From a checkpoint of a small mixture-of-experts model trained on Wikipedia.
Size: 8 layers, width 448, 94M parameters.
Training: a variant of SOAP for the experts, 493M tokens, 7522 steps.
Below are experts of layer 2 (counted from 0) of a mixture-of-experts language model. Rows are named router (the router's row for the expert), up (a neuron's input weights, with its number) and show model dimensions 0-223. Each number is 128 + 24 x the weight over its row's rms, rounded and kept within 0 to 255. Numbers have three digits each.
After each expert's rows: "comes after" lists some tokens at least twice as common just before its tokens as in all text. This comes from a sample of Wikipedia text that the model never trained on. Tokens count by the router's weight.

# expert 0
router:104124120137126105133104091099100178096147127147102138163113139106133154143097109118121143158090157097134091117187166117119140093131078174129164091104077120120055138096149139163118139101173084102111134117147104120130110137157140108106184127143139154143164190101115069105116147093104113110129153155150120095085140149122126111069133116114101131147169117162169127106154117112143160148095118185099130140152125102089146114146126143134115091121090176098128093139105106140132165141135143126150113144116165142124106139116110152122129092130095115106138106166112151107100144152151123103100145120134137128105073134141133115106149102161136095118132132169131174140148100134098132147124
up0:144112132136111140114103157134104111107076156123140204146093139151133104131155128130121177103165120090142138155157136171154084152098114103143149108120161142096116095092109102145162134116101132118164134114129119091181116099116164128146144116145121131154085128133145073128159135131117126119156129158105124120157085129154160176116155136150138180123112135159144126135118149167168142104102093140134130136147085121101098160124094151100100124113151123131148123169131228097109200143102136094082145151135096121125126108107097131099123117137133099113086133129115122105135149156135121135143137107172110106088140100136122171124145156155133140125156143131124164139138165142146104135151
up1:156125133128120126113134078124123090109127124139141150135088135115135156136133085179103119124109140134144162143118124146137085141147103145132132156176080131106136111105085131128138130111120113104084104123113131136081125116137153118113140135143119150117168187126129131128159121120059126156122126115153113097081095110097157166133155103143127150139111146143105144131176144145186112139101134089108114101120109113123091105122158116146141110156112125136100151113147121158090102151103140121187123154083143124121092105159140120120102150104124126073138104134105078168193113163116145139134130116133187166124112193131161089116174102102138107121130126084112128119114146146108090156076
up2:123129109109137128131099101082154102129189145128110115103152121157108139099134127132118170095106149120122140143130110136122137168094129117112176140105139133197132124133100135124126149104140145124165086180127135170125127142146121132154167114147144128118093087113156106147126111142087100118124106145107119156077146131107174116145146093136135136062110112133111154127092118117152174115114106158117156139152117134126114136120131109139136051133118130139157168148135127114140104111187133125129117141109135124115114129119108122122069123111125114093129102148144090116127127115125113128103128176076149101072143137197122148160111111155121145157090121167175153160090139108141114144167
comes after: "0", ")", "3", "4", "%", "5"

# expert 16
router:120103104159128170109125141137129103146138123121112107157118154179153127132141134133135129132156155127137148097150129086163130119112097149131113103146156115113142146130119063115118117147121106120159142130119155081132141099150137120143076085113150103191126096162139100125139122125119117121129167103129104125130074127148081116174098120169102100139137139115163158118124172145101115100139094123169092144085124140100103116165105133096143103114166162134129108154111084120137087106116154120053169115155138121103155127144141160141098079107092141104089120120162098095156099109194145170136134112127101133158144114113111147133154146094140071119135148145163117122173183108133176133151
up1:123091111094126170118186162122087099120121135097148075088108175134152135167123150130150107121167134108170148097132124156116124128117118149115106109146140072115114142151162113112163134164095108115145150166108148108153132120118103123137111131179168165121125129067138106107138141112131101126084107141148108127163134138114160150168175118120120119111129126124145112106136139152130162125156109108191095128108170137139148134113116115161116150138098115148088129072141063129142125176146157140105125180145116101120169131106119134125131110100160136118141143138083118084122076115114129129113116131123152143127084105152126075102111149154116166081150153133176097108140168122119145120137
up2:106175123109110156147091123107109127197151148162131118109104155123137096116083123129111102136155122178119150169139120141187069128132167139134096120141094099109118138104147171138101146153127130120118138142219079109130166095103107089131141137109126104125118172146107089123100120121163128117119124110147106136131117145171138142146142111156117106179112121136110144161107158106135119131140131139166166122141148098104158120159127126148153143113128158130107117119139164124088140145110151145111137103156123118125127132131130100116114139106163116115116145118125137151154123130114142132137072144138130187164105141094126102152063110093164139140104109141164123103133172139095158152120
up3:151136131128174142148127134136141114147125162109118146108119159152139108138100114103163132132140131133116121198124130096118108126132145087133139119151144120099153127134121152086105112099135149114134166141133188100100141117128134162174134119147107124096132122102174149134158123126137107147103174115156097096139108099114138134137143167108165143074144129152147113149124142107082098145114156086103073157074115072151133132131137058069138147197115122125128128084133102129180159138152113157130120132099101112140148148119121138126094113084091136095120106111128127096151092112132158159143140163133105153172120106131124105099104122135125137099132159110141121134134141135094128136143
comes after: " the", " of", ":", ",", "-", " The"

# expert 20
router:120121149091131092083124113104142124144119156149165154130157095139157122170125096117145145119161108155103096143119125151093102135152161119161112151122122072107106142090106152126115142126063128128152120133108155153133110119151131117102148139121115147118078083117149108122102152095125134147113162127120136168122131088083093122152150139103100168064112153119146137156143098104143109141075114178104150142119148153127115106135146128117163121111168111097111104148147127138164105155142090138091089153140112142172104118145096122167149152148143126097132131113110127109127101112113126135121159162117150131092136114099113085115084119154129111103117117135156138108114127097134142139151
up4:148099165099155108159097132109145121108120148111090125129140137126150140112142124135146114108132082137133119146139126118103113180153176176129146142159166134159152160130150134150067165111081141110118167112169150103068119121156128152140102122130137173120122175141151139137163072117147115134144099136096118126106132119117105131134120142109156095132116099145153108146077117108114133109123107160126085132146124089159138180144121117160179124106163117176128123153130136117137130112119127107170122133111122122122160160103152183124113138157153132105120118176132159154118140091152162126135110124109141130116131146108124073122141145157124140097124137116085144121140134110090140126150
up5:115075125126126119150128137100142120147127115151121108073080141116087105162146085117143091127137154136128114124160142121124130113157129110120173180116152144137135160121142129134159154129113153148129138110158109100119158120117160161092155160109118118155130092118174102131094112093111168139108136139144147112119118110146128110115128074164129113097122135093108112112126120110133097136150149092114088123122096115110129101127102128155157117150135135144118128126147122131127120199121144090130122115104132161105120150067085116159091148134123124142142108123128110146154120127124131161146145115119130112125131120153153104086106125152120148139120112084086129154132102145126147145146
up6:076130161126079082093077136121115159132112077141124147152139120128103117131123100147138092164093114101134150172092119135123129089140116092113101134148135104201085141106137185134124137171155129126124114151137113116149172124119122139133142135092130144121102144097139193178093109171113120126097111073144116118118137134097158113166099117131149133073094146124137134111145136149126109104101132127150110144092129099165116090127142139129143118082155133117151145108159093159137128103092106115148128149134136130121164080151107145119162143162159135104124116170142158131099141081107128111132137097096132161123172165111099102105126117123110135074161113126149097163145118130106151143173
comes after: "0", "9", "1", "8", "2", "7"

# expert 15
router:160131123133094101133106113119129141134083128131122116118118142112159132101139114125182085147193119146135157137100092144087125127134164130097134120120133167133060130154092155087124144125141100127095113138111157107115111129137141130173122169156158129108152121104105137114098132131143112108087144156109135153102144111106116123157112154098114175109120172109088161126149133174164144125139138133175093096171128088131151126119062150119208152148138142145142144142132148098121147134164150135108091155126157150121110105142092110064134126143120112126086141119119142144079158124107168095107140176114129107151151111160150095157115130157128133091122142140133089133108136145117106123111
up5:105138126120124113148114125115137173142123165085148140086122088125138106118130101087148105126112120147120161135138146105148099096109150113094160112100124151136132150144141136155158124129126134154090098137125139160137140089109120150120093130133131144161145142139123140185107129096140168087093125140165119116092148179119125125159111156118121168131141075082130143148123113119145107106164095132145147183143128125107157106151107129131179121106090109124134136129124152133085112101066126140119114113146122098146177127151142151142173169125176130116124119169148076150132094094148153119180141142154105165120173123150167089128116106145124073120183128176154129134131144105159154169121
up6:134102115120090142152123116132110094118120116103136153116097135125161140138197118096092145086114148117160124113102134139136122112113091132153106121145112126124102117084142122083116105127117176116135118095111122091117111120123108151122113185113122104117164156132133151116116112123147115090123113101104115128128119144162112133145137115108119096141113140088114097147106123175083113149098105126129126179123168168158157136114110143135126109150099133100161152130131121145105071137170147101133148112180127154151166099143158132094174107147128159098167120107082131158143125110116175096126094153154123161155094098107100115115161154100137156144124082118108096135135157126097164116132
up7:087148094108152147086088164099132145129161107129119130117089118107127118132057102140151111115090109061105102118138122148101156083159092121137098149113107137152155091133099124115135122118143137159128116106135146121122118090108107147130134162152173138121126152131121123158120149127078168168129141125133165134163141122126087114103091137134152138135116134099133113151143131144105137103146123126099112141081109140130136142086145065132162100152089155120129103138151108135116075113076155156111122122176103140092145171141120134117141134111104118122126118105163135138107152103130121146160119060129109109097130102150110149128111101120122110107101129136117159111118153100088073116120
comes after: ",", " was", ".", " he", " that", " which"

# expert 9
router:113142131115120095120109103094113130136125113137119068091094133150123117106174145119121137177103125112112121131147129108148107105149130120107108173148125143136121152146154110082128101101129129116103078143111147158140145089144116108163136158137126127127061126145180132079171160158109159106116151104117118119145144101123145117119172127140111131146142118074137156139130176118157155174183173142137154124070103158105108138104105130143132113151159163122083114110138112152123176127145122117162098144119109079136180133147156089109107152110141137119103112102124158123144121116151118158133116144114175156125102172117172151125139150103102143123103157096143132078137136102132101128080
up31:133118132120092148125127167076161165120134098155134145150125167149109123105168142105162134151132134102126129173083149126130136177133131111117115136119136155189150133151099142069162056137158135139100127094155119155126143094177140132134135132122122101147123146099145140155107141114165111138125115092072108141132147116138174146146165086173162126096125149157138111117116102123151131108126110123104153129117145095153161125144162156104172146114115128131126123102070059114132145192172115155144141125141126139158121170126155139097136127166103108134143125102130163110115138129129120137101135097133112121164158152163176131152148149162115071083142145161136121104089138150111157128106
up32:135080113126114143118139073103129173130127085133130110145130128119126129167139164126123110153158107123156123146122114118127097111099124112141141101064111113148090126176114175144100121154131139116110177125168132102133161086127156145143133117129173131105107128105141114141152124132109100151106113123153112139127131127122145084096102135147115102141114124142161118174106137136096127131159071157109144092111116123108140125119132159112117177120139166149118113125081120171076166123118102091142089097145139068138184133150148177120120114110092136117121129133143141128136169166137171157168179097093105192107121113164155144153109158105161143099156161147115150093155168127162141098126
up33:136122138131110113122104092156101175114132098107170122105127128138136124120119133091122105139166126132089159155135106131124140124108128120120102126164152116133141107094187139135092135156164151165050117170129147144139102153107098112100167122170122149100101167112098089122104137123180130164132162146126086170145123141101142145141117179110155119138102139057107129089135093135148142067142109109133142151151134095121144126109111117106100132116134106151115135146085142128131097105113098113141115132139142102113139150122184142104094146115149168130112157113151167104073102136143110143147129112141116135068102078117126159150114165131164160136127133129170139129161136150156148143122
comes after: "\n", ",", " such", " Born", " well", "   "

# expert 23
router:143118136140164106155140109163106105151096146143122135141102121125101138110131154121127120096091076134148116117144144117147155119106156098096142116153154166081129156111098104158140124144102147107107116118160105119126111156125135142115167120145107147127169117092131151122157134159115174090153127076139136113139106153131177189152107138180164123135125159148131105149140181122145143137117086136096139095144159105093101129112157151127111110104123092154131128167148106134150095122115115096139137132140080072130137152092128068112137126071133166140140133100093115150146069148104141111133125116179185128152154164095180111153091137120149128138129149073146140091103093107147119113172
up3:140158147134082105112129107127096127107093157117136118144179122136121156117117160123150140179156120163086089104177115135176099119106118103110128182147142134116138104138105121165101137163105130109087129114144095147111097125098102120132155097104132132148146131150106179094137075101078086114139173147131152141154138160128119118148120108191149159105139105086154147133113095181142139131089144127096104138166152158131126122169156160160126135117112121106126136159130137121104081167139097144134106118129113139113132130152174113132108107168164093126157121075102130161156085132173136113151127120135091153141130127101137103167115154108099155122072113151126107106115123140121154108103
up4:165125140106128129122105119124093163137117143147142175123109116150097113159096111094088136077083139111144133126133130097152141151125130131131156103103162130098133130147124107125137142133130143179082146139106138109162124127166122097149077196069140154134145095129146115124110143125151136112151143109135130149113117111136138113135162135139094148080168137123150113114145167114138125158137121115132139114120163160104151121136133083100133151077152123120136117129146139138127146124130106129104126127131122148147174135140046119094087074128120165180135152149106094089110153073095134147158125159084124154178106114135166110104150096135167142127115153119135100117149114172113114125150
up5:083149140166102127138151104153114103134124119126145124147106103137091107141105131167159159171100123136102143130130114160117147091108140137137134119139145116125133132145158159096116152080069107147149145142116127118153157125113116104169112180132107131150086097142145123108123124143094131102112128114141166137081189113107148148141155109141101104084186134067129113098134115131122188135103153161155093130154126110152087144122142129141171144092120127123098157132167118150111158085106116167107159117152060133150096139141074120132124149141143120133166135129153074163138125150122137112137147110137175148110175099146107124135099145138133105136160139143129126124112114130175113111159
comes after: "\n", "-", "–", ")", " •", " al"

# expert 10
router:147114114095145136161140177148134118114084112124088108097116137175093131109116097137120121126089109110130142134149084117103131142103133072080126115111082159143128112143097126115109118150096142140147144081150121103137161126112121161160130118164083108107127105133170120108128157111149126114130105187177121118136102139207125093161122102099107090095135116078076111095125177137126105111147101100153135131131122151185116094157109167145099153111156095129105179110110159127129145120096135104136101117133160135131135114097132116114134105095096142168128126159117134121127185126119122150118143115168180126127115096157129136131127118134124082101181105149108104164153095142150127108134
up1:153101119132152155132140114117156134082172118114133129076089126134113152137172057131111158170123094069139127105118117147113117076141103086102111083164138096063109156147121165137095123116156112114155152143140118114167133126123140145123134115147097171119108168127152092123137082136131135139099104105130083097106128134119072076123131124094141114115141127126174077111135137088122166111127103105118143144158117119111104132095139104136093125113129128100126141125136094120148100153095096124111118105127120137137132114102125137163103091118170141137119114165137111136119135157093089100100158139129129110103162086159137090137143095090133145106144085145103155116180125131143093121121
up2:107110121104110125151121147128119141099102147175130118154110172151105128143166121149130158124172116119117168095108102145183115137115080105109116157165090111134145161085094089165114113179127139140127165101157129126160112181072124167159119143170160133127157114150109156110113146142146139141146155094098123130121082130181154112088095107145115105135132137154111119132104152118127096096167140159130147117148133103150156140088164122157118140110137136116125132165160131121149125060098126117141152122127130155081100129115102184143108132104128110113110148129109112112089094139136116112132145091147151128089154153134115136114109146108174163152137114111106150156162151120116160146131
up3:166109105132137154125105144136151117137156091102134097154131130124130141109122151111128103143083095123142116125114112171170139138130162120178165123155103077109150094133111097118132109153118129151110105131127093129155107139118110140150153176137131099139159140129132093127131168158132106139104138150096123156146129159112143138134125132132117159143164059083128097128113142145089139127150111143131122153174079129139113157116125089147141151117163093137161124123163136112133141106125127134165091107143124148118124141149124138092103126152169181095159110170127123117168164073123138110118140091135127137112095139142100124146082112158113090084133117130106102154127129165171134103128
comes after: " ", " (", "–", "-", "/", " \""

# expert 1
router:108121155119122156100125122119154139139136154120110110145157167163098113120157150133102114117062103155066164091091109124163110133121126096158141135153080127128091075100118121158164139147133155101112175155119133145148189102151095140150091113095163112114125120094124145126142084149163109098130122091141174128156117132132122155115106147104126098121145141108100118124091064162129150091147142110099102124116146129134109116116150153125121123140108086104115128070114156128109160097107136147176128131114125123123137138090123104084110092116141166148172130142149128136104134099140116092159121112175105153081115117115083166140120160136152124141176127141097132113169134130169151134141
up1:137099134107084186116153138093113149107110113125123131136104126156179142143169134127103120142135155158106171123137088116148116142086095071123128179115138130124147162117132124141168155145113157158109139122131183105139136125132103118181138110113158134130115152126134186111130102114129144124165135140159116156167126134117119093150119113127123131140115143131176111170142136092095147080187129148121108156139152139090130088100099197130118147085145175107172101109103135142116134136101127121106117126171119136116123121130103126168145156174121159122116138083113125156160118138104093123100158114139128089153127136150129083084163144117115123113123094132115138106085161138121119087136
up2:141106098170128155082121095125141152124167159120123115099115151122145131132120150112118141170140144133128123134127094131102102133144137146125127136176104138141129142103090124104142105143124105081097111111120118119141121097108103124117122137157129122139121148167161147139147093117171100115122132143051122164108128127108110093174128121129177118094135131114168135093122088110146153131115108150100133132103114115112108107124184170142130157158086138093136130145068113134137151140122108101170130158099133154181143130134173085144096157118127115107137133120138139113135124133123173115112133135137134100128116128160153101161130057110136147161127104098174163146096127086097121087117
up3:112093124092166140156099134162104126129113118122167118170094156148096128136117147137133115177101111110126116115109143139129099121143106108147142106140143140108087105113174132115105113137078145113146101085121109124105146148154127121145098157112132165132115124114133104108087111156107137082147150145157137179095158158180103120157113156138111123107122129080130141144158125159147102128104119133144168173130126043106125117137124138092111086087126147094157149098131140121115111119181147109117187171146151124108149128125132120139111105160147125142151137103146157123106116098134119106124155138131131115125095175161126145105128148146116140158119127137137110123157117161153178128149
comes after: " of", "'", " in", " the", " with", " for"

# expert 12
router:131126150126118116134109126096106151146123148143105148086140123147113186159073156166085090114144142108149114124120129145132097150122116140116087117142120118130144118083170178152108118145092173124105121145159130071157113139100146168109159137184138141158203099103144140091111114156119101129108104165125114160143147148103134142151087120113087106156102101096139122116120099088137116147188115120105125139142142114133135129133093098119126095119126124124115129114088134121099156145123105142174164094125157080108192113116157118119125121132142107112136094122167107136146141140120105110103093105147075121121081101116124151128137103149139124144124140156069131154122091184120115123139
up1:095142166094136133164136096091130121115133131127118153147093092140113146115097095112091125122092146126159109122110112084164105104149134156140112103158102105117097173138130168141129122140149107152162141050086092136127164081107082115165123118097125142166113142165133147146123140145100114138147142108133142137138155151125142110104094176099127075145130147088103086074111151142110143131106154161127135138156120086133136156126134168157100159088121088119136169124139145142142149070125121180105095125124117106150140071129150104107078077140086138109155176076129126100143118139156126139134140100117177146169128134109107109139151096094145129105127147117093105106110118147125102131086
up2:142085121140124149109122140147139111116134119142102152113119145099138153137152097125150189083135161091103079171116117105101109102140132129144127130120081123109145180121138118165132205151132137141111137123133090176142121124119108137124131116154130150102105115118104152093168181115081130125140110164170108126160130151147135106114149111066133089164134116098063099136162128124168124094122172111127106160172144122130130090103122144115120122124144136120142141208084125108112126140110124109153155138117080127135121160187164158150105121103104122112101100163118174103160110145122105119168120121122098135185093128092098142152157122110087122174139137141121134139173115118146168112113
up3:115080168119113144125114135146124140116106104143148130127117096158156141106150121111118134127157113138121156108125085156147114140123124186105126108118124131160088135098141140146142096135113107091109121160146124143134149110160136104124131106107124153088137133154155127115135090145133129111150135151144115117124141153114126117108130109153105168111116139130112105167112123090175130149097132136123121164113121151160118126188116081147113106095142110110089144118145153102105138130113133130142141115098106158133156129118110154109133127051128097151105161140136152132112097134119125121144170098182106140117115111140148124126179135127112133049072134128103085138163159143098085107123
comes after: " |", " ", "|", ";", ":", " in"

# expert 19
router:124147180130128140126148131154118136145132152107143106147161173085162117133111106144164136115131150160114150109123120159127140125148096139107132125133123101141092126145165139177136080150076121157129140129140130073088141108126118159143120091124139148126157142128134090165105118089155163125105113125098123100160184164101151086147145177100144139125133116143137142104170093143152154167146126096152163107127094155130172144102148123177121170135128188137151173145122128123124121109115130143120122115145124143135152151184121159179160147133116135105163139153110126157125135149112122123146123156110129153103109136143112114126122120161145144133131130164125139138113105137132149140159
up3:133135139196138127100173134165086135147102127086166090134114162116097118149123091160131155110121121126123105181104101111164155136095112167153132086165082144090171097164133129057138129150159143115108119108138120130128100168178120168121121088103141152109104117100134143104125116134136152107135159138142119133133134126087179144124143146171185169137080112134119173099113138115125143085105128137159157087115129062153119121156111089167124155122107150166109160144098119128169128179122132124129114146093134144105137145104141160114139065165132137154164113110123111144102138168142104118101127121131122140107137131124118158115133085129123109101120159101125106131154134112110128117083
up4:124123108172128082101147134178140147107166156189130121135136124136061072146099124115121134067146121112116122123107091134143137095140132156134148150128118108118088141100133134124166153070141160141118127108141116177125131147149127100141156093171123117121128118129106129104099093120163157092089084123116107127124133165196128131147181093149140115086099140134112147133112131063150142117116161156167102142157101132136153122113099115090109124129193155098136121136153130121127097149098142125094115142109134123132105146074164103117111122111141119098126130112116107147155130112117116120137100144123096152140147105134116118107134153093100158131161124166098134144138132126095108157153
up5:111093071125140135133143110143119077179126161140150133104134143146159080153163140126137127165075144130133168147126088120162112127136137104109154142071135161129174124115141143155147147096108142097087152140096154127127103143148082107093121124114105150087168162132154096104144118144103104103175127194104190139124112146111086136101116113145147136094143147112119140119117151130128143157165123148084147133123136142118103125140123134118081099084126082129153135144115138130146083119169157153117135106173123136125165129119105100146117118136150154130132147141113123144177120076138114172133168100100141135144117110121159167114128105105107127146138096125123125137153140140157173088132
comes after: ".", "4", "5", "3", "6", "7"

# expert 14
router:156089087158170162112153189122116082157127090124175153172129088145087109146098098139124136126146092112137110126091145128134153073113124130112093100119107150139129156160146136152108142119137119128118161126138165121100116133120144126108093111156165141171108168118116116124114155137121106125158100128118104132175139121133082109133148115132108132133083137087103146112097144138095153171114128132142169127147124133107111107144098104096145128128142126105130128167148098120111142136110152144130131120122107098111121118091147118106138104165070141088091163083146138158186138131111160150189134091156093109158144108137121161124156139124120132137060127143165150180127118150144116140088
up1:180130106097111115146157157113132126118126122142136140130138129146086113114141106116093128143109079118135162111131146112130167115151052106134108138147144119138120082116075136166121103114100132098101114177110141134110106120097109115144167157101092115113177138113114132125142148120123124148123148118177106091153112097158165137122115119077124149128098123079128136129150116150152116113145074112134120139138103185130143112129152133151133161165106101154121121102136153160114150150157172117163128148108114111092154175129073127106133135162188078101145142114126096108133128083182143110087130154135124145112126180129119155151111130165121148123134123201176137158116126088156117123154
up2:111119133098119135108132115112184118093119139131079176145111135157156133108084090130128110087150134135120128185137128143128147156123158157158119135123149150125117106136148100158172139127127123153121120135143125152118130102149117133124150150138116107156116113137111149108145192097096134131112131128148127116139141120141126116109137171111101080138184100159152156116120130143114130087119141117127169126079113123137074147101173147162136175097150154137112074139119126084115152093168120126118140103144127103108083093137088126128108059179143108141098126124159119127162114122144112107154163159126102150122133117143142139126143083126143134132136096110134133140109130122091105153150
up3:141089132150157093124148071181134130153087146110115083113142140139126176090151107125180126104131121123144110133168102145109124137140138103153140143109144142109119155151144123162125107087164116088098154161145140155103174152155127160125138106140115117149125094110128134172120130125087126098162136157157118122109135045145117154073146135130174104122181142114125106128118101121092156111176166120141138151102140168132120146149128104130135095116126128090131120123134134129117124169137102134106123105078140105128123151114141075105139142147116124125136153091176097105180144160108153129103108097148120086120127138137154098111136138100135126147123215139130106135093174119144138138127
comes after: " the", " a", " and", " of", ":", ";"

# expert 4
router:116163145168108144146155118128155159126077113111113180111120155158144141134121122169140082118148106159103126158104127185168106133109104160128162089128168150147141124169116080099194134130115150134163088127119134123121155116149082133116103160123155109102093134149106134127126096160113130092123141104131103088136126097116178122101117187114113130154176089163107091109127114136159126113111170133112140140147112124130147166150149117129108131130129109129161157121135127156099146118151106155117136137125102175139142166168137132141100145138151086123105124158119116115099120106126147131127155096143129175160124132130144096111127087092154119115142123145149128123158120138111136112119
up5:123115142122085151161152120146153111128104133098095165078159112119144095116125150129161127143094115093121093156134142117131131102096126113127087172101131149115153099086153109110148131093104114173150121116106132132105138103112098169115124136149125127152157145102185085111130120144104086122154110165147167147128129150117096126101164120145154139099135130122125150120103130146077088138136146142102132128161128154123174145120156060126060099106129122161118099096150156167138113132108139148138147085152123141129067142129116176163108122070115140106143162105163102135108105115151160146154120128151138123092109102183114128153117089071156136088166145098169130081110119135162128172146
up6:131125127120136124093160114160121124096098111111128106108118121160105136127142110088099147173141157124152138084134117095106074103156124151174123132122152148120092175130109196147142139142135141093140157127101118103123174174133141107110096172094152143155117116119115140100151103157145102161182101143160095150101152166142106142132095141138120134102133161129189105142129127100138131131133134116131147121092118144103122140113108098116148124114104107120116157144155131143145121112164082161138139144128140142152129154142135115090160134103123142145125120139130121125114149081081127150196147150124131151163131148121135142154114110123110073107130153109127158109178098165112142114129
up7:120181114150119135114145147138140124119102125125133095128119154096137109131105097111116153147106083099167109086126142071132156151145122130094150151087123156111096132152093139096140165115101141114152117132116164120118112130088105169140131115135150169108121109081146122139066096115108157151148164099054117055091125138134132129121158096115150141118144112094137137113101194099160076115103137127103142176100155122141127087149149133124140108133120139135101109124143110133157160173157164109104121133125115137156146176146133099097130146127142096155138139107115118110127095135147136081172123114128154149152127117115140129182102100142134131125094153126137112115083132144168107168156
comes after: "1", "2", " ", "3", "0", "4"

# expert 13
router:150145116113139132132162137107108138151114121127144195095122108122066103129088082133122121114112096118156154127122103104098088119127129144114117144110164126127123145100136110170115140120104099104116155164152158139129120125127116142134174117145113142099147154139149111153092135113149097128132101111160127181122108160111108138148109133129138158118106138145074101132163099105152138113149156099138097118134161101151163166104148121130129110116140139104131160083159133139151138118138124190092104106127120126144102080083129146090139123134082162178126126116130092123124119110108107095100175167136116116148130109142096143141145112135097118128124150111175161146126154096144115115148
up1:165084110139143167079183148149169163132096119122078101150157143130109140136152174172135144106142093152129104127114167145173092133157137093106135155149152125153110124129104127108118153105136133117108125106147099142096150152114104165165139102125168072130118105139151109121123115124094125108071117142160112110146132168123141101128109163125113115130159095161096146141152141154138129135145138133118109114094156118075164095096139111100111111134145117120102149120103125154109146133118147168131145137120119158110182108109092135129127139170141138148146127150095099186126126125142158141135155110147140118127107123132123134122085143164151129158127108108097140125101167166143113150108
up2:169074175135147111127145106116105101139142067132139072118130104113137089109102103121130147161157122115136111089086128163124126119120157131126082169155098088153118115121167115131100153131088123105107145133105131181093132130119142125124106175120102109151148111131109126127151166158108131143135136115159156102072114149143098146196140177073132114101128110104120143113135154138122121193114149162116112157087116139136113114143138168135171148143134172112165127116128137081124132144114126151115191099097122140084106134118134129130170143161120135134153156100151107170151110141114154124114136124143100081109125166122102094145155109144121100174105123121118107130102148105125119137109
up3:177109115149072106108088106105165124138099092162118183150092140086146150111122125109148169140124166131103140173105109182123111109116148112117102107130081162110136109103140096144107128131159121148116122165193170165159123131099159144104151099124115134080135141103128125116113136128150131112156169107144116134104074151131154137156125154097102129122139109113131149140117131116106151125118082141118097146138169133132108157148144126148129131146159195104109118162141133142099149127131108096172135177123100122127135136115072111157097076167114136135089126122121144135126103146082112120150156128107158138130112087110158122136142112145124139118146145123146130161166166149146098141142
comes after: "\n", " |", "==", ".", ")", " ="

# expert 21
router:131118145086138130120163140120135073154147127118135109139117113126110155109107134103168134149171170094113115164102123096115102129132138113172142114152146139121126154116124154161120092169164161108111144103151128134153188136136105123150129109186124167127114141129146113163111127136151137121167155150151096156158131101162139131123091115152106121136156137120114116164104145118106070133142126107110146123098158134129125120117150111104117130110074092113147125152122092135107110131130141125161170130130172118117145134143123170135078081105112082119134145105173114095110162123109106161157172151136134153092117137116127113125167174077136118140105104103155153120148158125153138140102
up0:122119135093131126136113138150132152055118128123156146128143122095169168148145148108105136139146122154127130173108107131074122125167153122122132090159143137109097089119138129130099139160162160098163110117187198110183103171106131128097150071177108119121092095098133141145103133108114127146110173154158160154134138161143155137151134147142106149138211140158093106137110099123115165130161119126121095103123125089144110122115108126099097137130138159136090089159080120120119122132110138169151108127115172138119152115123117128112132161121105121138098121147121104104136183125122141097101152201142097137130096156137114123150103130122139161165122129148145163124130114129092138118128
up1:109107132080122142098179141135099134168155143126169136094120118127065160122149148159127104116116114139130142133119100135129100118124134115127114105134129122100148154126152086085154117134138149153105156141124154154094149115118105128149129144104118122130139135136131106132148174143183162113125086093149116120095110100131128129102159162137122147116151113144122115105097172130074122148111135138108142144150142119136080138135153144111101093109150163126102136161132128136157118087097141126129152151104121156140115145175127109139150111142136150175161114121148203150122150057078138113130119147138150098081126112154122134141088128130151147111131115114125108104148157150115118120134
up2:115119124131157132129118157198091114181145162137128114162125136103129151142079125090156131078125085092111148146139132067102074107146159145115138130178134131101131123105121118088105145157130149180136162105134194086110161152089107113137184177120102156101140108131174098081141127142116169165123123136098071150134123136096153131124110169132148122143126143112182126173115108085120129101111133156089150140146145137126133093134119142124137152152108153136168163120162128120113102089140113131138162166143115060133149128130130117103119137140131123135149138098189138157139107143097133094182141133167104125103101129108126147090142141150110145177140169113147101152132098145141148097113
comes after: "|", " the", "-", " a", "==", "==="